config = dict(
    num_hidden_layers=18,
    hidden_size=128,
    n_experts=128,
    experts_per_token=8,
    d_expert=32,
    d_shared_expert=64,
    hidden_act='swiglu',
    moe_layers=[2, 3, 4, 5, 6, 7, 8, 9, 10, 11, 12, 13, 14, 15, 16, 17],
    router_score='softmax',
    normalize_top_k=True,
    routed_scale=1.0,
    balance_loss=0.00513,
    balance_bias=False,
    router_logit_norm=2.0,
    init_std_router=0.0311,
    lr_router=0.000807,
    vocab_size=2048,
    norm='rmsnorm',
    norm_eps=1e-06,
    tie_word_embeddings='early',
    optimizer='muon_variant',
    learning_rate=0.00912,
    beta1=0.93,
    batch_tokens=[65536, 131072, 262144],
    max_seq_len=1024,
    train_tokens=616700000,
    max_steps=4062,
    dataset='wikipedia_en',
)
Below are experts of layer 15 (counted from 0) of a mixture-of-experts language model. Rows are named router (the router's row for the expert), gate (a neuron's input weights, with its number), up (a neuron's input weights, with its number) and show model dimensions 0-63. Each number is 500 + 50 x the weight over its row's rms, rounded and kept within 0 to 999. Numbers have three digits each.
Before each expert's rows: a language model's description of what the expert responds to. This comes from a sample of Wikipedia text that the model never trained on.

# expert 3
What it handles: Tokens opening an item in lists and tables: opening quote marks before episode or song titles, W/L result letters, "No." headers, capitalised word starts.
router:447514474460458525581528450492453479541554444585575512516440505470573397565491444578440510546429435461577534535477545500514480466490481471439469475487515437564628505515410549461503491426513512
gate0:494550557492487407540572459476543465440375577447528476558486557484582481536471434484435482488500518490548486523538442562524525503542526497547526500412499343501476436420471475497426485462503431
up0:482437593470575478544540549514489490549548483462457535432504501506404634489556527609502424443560467456490506521497422465510451444462387450459549495501495505566452549446475568511562579490465535
gate1:493492445443561535593556461482451508491505475537463521461456403500458506563461448587435504526610481457415536514554528625524472570513422500488484524549555446605475533536530590473519478510528548
up1:438549525507509517540514461528485494448558485568395506451425471446437479500476486467429554447454499416498499507496451533481480399416536452507624494554553540652553546329564486510492555428599509
gate2:577527512489576486470571396520472566438533504453494448578573511487546474486523492578477532547502586482544481514518526542494459415477483544468531559441567433502544537445445585518473490578488491
up2:509502498458458553469489608557481486491473522463566463382499588475460478533479528378489524453473480507438507603509426428486569501508617454470409444537411557506503510531485403531504561440522547
gate3:504463512483421522577489449506456472518474567470482450410461443418553478561526476546389470508457544517414466443424474451565561544572455530594475530491592553516494530523505539438576546407530433
up3:502562413561514510594523439579504481493632458493489403532458418518630477496590511516476535511522500543467543534522421505473470544443591569514508525512547459423519502445410522469495563529590594
gate4:555444477581464456490519592495565439612498525525551476524528510423562471556576612401509465548465416556485492532358531415397492500551540440488540486450522446372474493547530540505551570443482572
up4:439564516424554556498464455492447564413496468458515553456476517624448523436441395555455532441548540483558483499621524586619518507473420556513421482512467549555474511467464458531439465524498412
gate5:460527476520481488460487513535465630472612604489504549521481572530472420511451487521540620465472442523591469522535517484488412465454404414515551427514535479498506420445540538433503507537504497
up5:513432503451502512624490429488536436593461461488430460442464528561469540513501472503445436567549521500398614494446478533463501456499529541564581509538401418548539480565564517433484461551501479
gate6:447481448530518462457513479472526512563557531551540446480407424558452571535603523531504476415507483594428510508443559476541487438557523470543409510503502553486561482595577543505603503417477526
up6:513419537501479459425522532445534468514343468460485554467468465517538478389495504551528560569540577523475510425456447450465598517576415502543426484461480575528485518523440503486532445510429531
gate7:522478483561483589442496552513549491411447454506450387486553455536534518493516567543468465504500441476434388492491456513417457500550521529419501499566517429589472455523540627459452451502548522
up7:505537477451583452612543486543432528441513460501468464541496453498558501495550455548553444476499542568571609499537442519492512471538536452497405516463516465534596554507409467615422496472529541
gate8:409483434512460502445438520576436520577552555485535518472525444563481396556458511579511491507360481479522450592410472474630532506538441409409564457478476437554493531426549491482588522537482452
up8:552532606463450449500536410476460485431470477603530495536527561436523535427441403501539458438465529525524519470489468411404412476468372521402537477479508532496506554423440451507474478398512506
gate9:553455522513491573515405485550509533475528432515471492468530445491486430503519623535563421425590445519526466513541475586520568420486474467431517470511474542515545429576556460514444420512599495
up9:487558537530472505414547548545482415499540462524468460546611427509449456536582540493525523490442440504430514443428481527552488400478543449418484505507550527540490554474499512516532549398575444
gate10:539531517575518537527427509604487449539409485482483570416461493494476554484518538533455524535529485543576484563508531512458490446546515607561510575534542550575487528506461486571439437467586434
up10:517553479462496470509506509512543419534498516477508522475499563448453532484465529567466534459499537551463489562577458445436574501497439418430465538461523480489488548503493512452506366489525407
gate11:487516474476499581528512546479543490475530516464484395593472486490510606536430483510467605566467420583518449498550506498510498494514508446419476504579523504643508465447404550497510453468537378
up11:433495517509519540402551599433452582582456451519438497513540535513596443525478464481515452546518602514349539554522561444449502466567530474557545501563452494485550543458550481531541444525421516
gate12:478404496523551489570431465445473479534446492511531439502456495504527514459511520537465461481522564484618589435410501488536546382546477492554492486597573444579490493569614580446504468561495433
up12:540431571520646497555559412431454482455526551523594496516567385511502452534527488557503488481542467541568475510491600562443538410595574483503489417534540521514542505550537586429480556507493505
gate13:504530457467451443536548497512521533450429531499484438508470534488509433446530529588531578583500470483538529452548427486543673536528486466488413495469485527594598474532554500483503354487430410
up13:440526566443539538462565508575495596469477529432500446559551515493498486494539503549485523520430466549546476456535522553521459511400495459599486505529457530493584516455537506518578552604508537
gate14:389438528438503474525561417537482527400470553474502570454442383556576508527611521567438483444509502408593508526564509513478510498518503482484387626447483530483565554516462468478483455501444588
up14:458524504525469517517523502475523488448452502528491510446393502524591503561479501573510379500495546400493476546546365486518476586505395480481449559490518514517442565506435429434489435559510526

# expert 55
What it handles: Space tokens in table cells before numbers, and numeric symbols like +, −, ^{, °, $, as in UTC+01:00 or vote tallies.
router:535463397515537518559449377443429487446599410503543434448493553472543478529431440394416496403627490523548501442500499479426461474467500419492455504542465573475480509475463551464454469391491553
gate0:472459519438547586417456447497459507505537567461535491463582436406466486561542462486515511481525383440489502491516512534369543528475483536466448466458580479412389582496509619474525536494478421
up0:428558471451479471398515541529448564558546512406594426547592482450496490439504408530519463481457507467454391429540517464433486515522479484510477553607542442451488502557613516508495562531532505
gate1:545527491589463577515484519573486619404549581459548462470466462527508424497462592483531480480447525508478431459580569461446517491518450492566543513526542519439448484378463408450439539453423483
up1:460568506574506559516504494559585461491479602491536463513399460556438537566512449502500409468553478538562451512465542473561523448501496382473490478479476512556515480515493452560489568515595510
gate2:451483524526399496515438525485496574511484452518477535417492505499443454455502440545537538565585470454534655612417517605478546511515541572559527408496561470480535526550547508472462361480486530
up2:545498414529609486460564442451541477446494530495507443620438443500607503460503506478446503465442603568471497494533464403503482478475460462483489520508415431479456478568479485528578574510548459
gate3:528521528496494393593414579546411516433493381491402581469536489570466610442569491432479544464524589469411514512449484504503570569550511470515500559457554573575419469531427460533440461487547451
up3:529502470519530417468550620477467496566484453466502479489505444539471459491594476507463468457527591449456509476508613462596551584574507469529546480493561579550487466490478455456524452507426514
gate4:482547408419497506459450519484497463451497463419512548444429533467583488446469507532482493519521428508379475490569518514545531510553524582407535499537534500451527534528502477497470545573361442
up4:512424545442503437471493471478532508601551470539453424548557428465488533584552503544474465443482576474570513500509478568454527540457445367614485490477527451545451480465492506448552455492578570
gate5:592443461594613530514524500437554463474443493527474539474467523514526493468488529448457466445485489557477591479610505528488462521585372459550490594516519466532516498481500545459549503484523497
up5:418529572454444484544467484442480517486538548444497514516539501434479492582473474560561498474508445437500436521445421506402451505379566492445587413518509567533513505503587488547450456555454456
gate6:553518461532363480532468450522483504536464428454486468482382466463509485496486465421567543567492508478410503471591460566467475538485467445519504481534567526518400631423516539544469527439424521
up6:419531635556549480484570600446469517465476539545496546424505491584495523548421501517547445481560502594582435524496445462619484487524577519516529455491467649475545367520575482588510476513470472
gate7:389489417522419490621518437556575528441479517497448474574469504508540506485512532465459508482538541481497520474433454548480525472351497587510514500539522504485486411500444540473484475475477521
up7:567470493484524471432413484436443523479548502405549505435448508495475516517460517499543564572484517492466460493603503539479499580569462415441597518587511461479481591534504431531579492470552511
gate8:472530569431512556582659474536416538434544446538448497427489554485489464531572494521494541495559549441536484513470431500509521516522550554516483431484463533505487557490539500378463594455474469
up8:460476496514490503497488527569463414539555538472543530536534463513457480531503536498600446465452530574482462465521499602553520553532468471411442581475478549504449460577454513497548445421500531
gate9:510524482488453563477528459513572526468506539482474465471449484465499501495485505519542473457547574549586560466485518493464394498482406484481425451436638552533438437478434512457613382468489525
up9:476563507578502505564442495482565515487520504510511554467382581462488500457527475542542472535548525374589620540583484557491481497403564460442448550450479505521523484518499540600477508427484605
gate10:558440486547486487505495547560459429395467432465419524547551410507465459478534512485503494556545474494544562449471469514487471489487458588479491441543626459521425586458490577531503534462538489
up10:529550456553511493512538455411588497574424478620462485489551570481477537494448443555457483558485514520484464597544461476532598593501427558540520427516430449506459463464408513494436451451416498
gate11:495513394475523438566469443482565447641536482471426466495507534543607471483541564523381521468435481542462475478438489532463518560486525453508498492494519588490436491460535531497504492423442504
up11:520515584448536510546563529560413412519518532364547539514574453480536492461518500436520473370487478456479593449488543536452483476469521491514560502438601516421484448471450573601536447447475498
gate12:522586504510494493446535501562426461497502562532521555558535471517511500433439422560479473494465461508428586550503416626430589517532508450572469545438464412504515521521565509523477554553547513
up12:478509533473488498447557420545450465575543559606503511517513545442557500495490458517525572530532417426379627598451498551460487458523544427438543549559408493499535516553524573513483491542561492
gate13:526457504561594484464471556512510566457538512526556527512538439552571519446423523464524410520518511530507463581374427464471462483517500483508633512437497493621374506505524490488452517552450515
up13:489620462484494514511551463473496501441396469607451561523513540552481514457527559544544467452444404567443471486563512503462499433443494592464545570453510545477487555537536469554490466417541606
gate14:474546511520538497466558473487536525454498430511520519489416542449518573507430478499535468497539427482482501552519476536430507559492519518630406497497533454553470544511618565450433466471478572
up14:553567510492540465378438512492465576563517520439512430419413500526482465514462530487525460515579434462473556429492482562434567519532490451472553633481401482433515515516506535454489474491461506

# expert 26
What it handles: Digits and bare spaces in tables, scores, vote counts and dates, plus heading equals signs, such as 2-1, 34,863, 3×.
router:415539370458504503413480467517500506461528542562511500506547559442480382552502419525456531462539475464523553543351557524524508446451541457547477557506462491452529480440511571501528503477454540
gate0:536433543468650563488509507590492525508501573482484583471525429540627571545591489454532507565439559526576461515402499410494533472547480449468549527499499492543452527487561534598495536572477431
up0:533481576590365430468532545460489414445526489484530430435527439498383451477548546495530521489533544505507468493534403538548557434470494496526462515472497576455508503461452440439551542475585538
gate1:527493482522514485455553544461553395538470473586522485507533452547610578541451516491504517482425406435554457408554495516476438506521498412559507473366489499576563611526502450573470573453496539
up1:484587460517520563498528457520569479499513466613500444538539435488521564500460511517514538435418441413562463418533520539432448554428490420560531507389496539512551578511478476545441529405566561
gate2:468493486486478572655536500531528597580514562510594523462482557442491482554519569514472590485552524511479517415428591564455513522459534485427510434430517415546445476425523515495443497511517551
up2:595439504520524416384482461453497412398444421532465504524505396589571591450441399509594516516482456514457534513537407496537430440556452445588496542540500504441533488557481451557523468506433479
gate3:571576545502470434388534486618477535436457448479462475455527511484448497550557518474450588478472463450474473492516519565505483479513483547494469488668541495514492469410442489514548468495524496
up3:452518514424551526550476600471431474554513541489543596539471517502452453457475542468506488569542622502491511491535547444416521427525502465534575426417523538596464442574552492494470500451432531
gate4:460576440454424586470493551545467507545542462497602459457499478461496433440530512461494458447547513479495505510491471591544570477484516546485514466495507532471430522525422521476513588467546533
up4:563504562499440438503493450607485447500516560430525436449456432482541514484434436554506432405563573537490519474515472579469533485532532573466498481541377481450591459416532483447619478551474550
gate5:511497477447569462478449515508444459442578495469537496463478550442515446539554476545513446477542545595486424467543528537513527505378483593490501473554453473490447509537506603419400526455397418
up5:458481419403514512430519481478431517499629499457493564392544510560532460555510497583467507498508628543529422394505587584559538481410459542508579448568523503424447538561584466483453517424493353
gate6:497432491506472496428477501461563475469473548418384555495559574546497556575551516456473419446485542520474525499475418500494522410477522456566480482496523501538471491448506559428491478516403407
up6:348475495552539503541544524515495405476379485508489520504528531541454441459665545496535572502535617523451561431503462507474420466475484536503470519489483505583474500393417507456531513427459481
gate7:460443481480523509465440573409419464607437506503527513401503526552492540549502544525513490499513440466509427488553428489458400526458535487501435519430576522533474486523538572469485484536549468
up7:427516476427520532500508533426538473574468474497524445357466494572527496583517535455550469460461476444541458446559413481491444503417472446484416520391532583548502539491498463530447521521524572
gate8:515444452427450530560595530495448503489443431457580477422479510478590431492474420554452519436426545490392522502396448403557522515504507590439431373487516465467446490527450428444472518471422517
up8:514435448498482559472519510443499485433556489526479467447503561549527541519547410465535393451539470499477520520483485509440455517527540614538590387512636561503440530499490469529468475446464444
gate9:554495536517484519520522391588396482487431523500380494353488496579534462592568439439490562540435443396533488536468520576508582524491498502532512556582471483484497484493456480523554449513547455
up9:443478388484392399582508553524520487468527551441505481500553508442489568395565553489500457471524486475412568433498494395532571488527437428489558438521538422478490469516482420519496477407377554
gate10:470461443486507531460496532461529484546479477463508464583484486444493518381425388454517531495519445577447450603457564522468527441579487564536449473462438448479475412479565540488510529584498507
up10:610501552474448488471438479500470552491476516530480567476435516571529512602596646560490434501498490459556551405528423435505466565447515457445587543533546474498501562510431513492479414507489452
gate11:504498522547496551531510467466567447495497506433487468444477488560528444468482578499550528482531557449537534493545543473605490464493479464476513519421377533467588548445517576465560533418521520
up11:440462477434586459558538551494436558531475513598577513540560464467457502482453408522483458475472536508501476501496523546481456559490544496485417556463568472501497463581577374482488571525564492
gate12:464508452534488582553409474526544386541506481584421561495501497546509581447633472547477482446490448493543470535582456509489484488493477472553512567504523557468583527556485513505546487505589434
up12:536455574546466578420493497508531435561543438560506435497446505498491547555533450513492540551457496494500458506553532484542408503509529498519484515522507462495571484486594433502588561539603506
gate13:527488491455491534553535485379449571502495512554509460549444476515493469473520652494499494415458471513441560547402488457480561428480465549530540540435543429470493521525548486554526494586488504
up13:469422573546489491485556582593504453535479570476555494558621483553492488491598495512492559512549487429394459498544514462522542570505531457540539588473422573552466448448486443561478475450471458
gate14:400514533511482563502469513455478607472471487473534584531514502464498515474463519613522473484545585580510531477430490481460514532479493547617505422526487484472438515457534508524575500579528498
up14:458515535470485502476420625460503599594436535614593561485523435584362504453447499435495451478516602522460485503451524461464502478507539435582487469540478538512433554448497549506423499550555497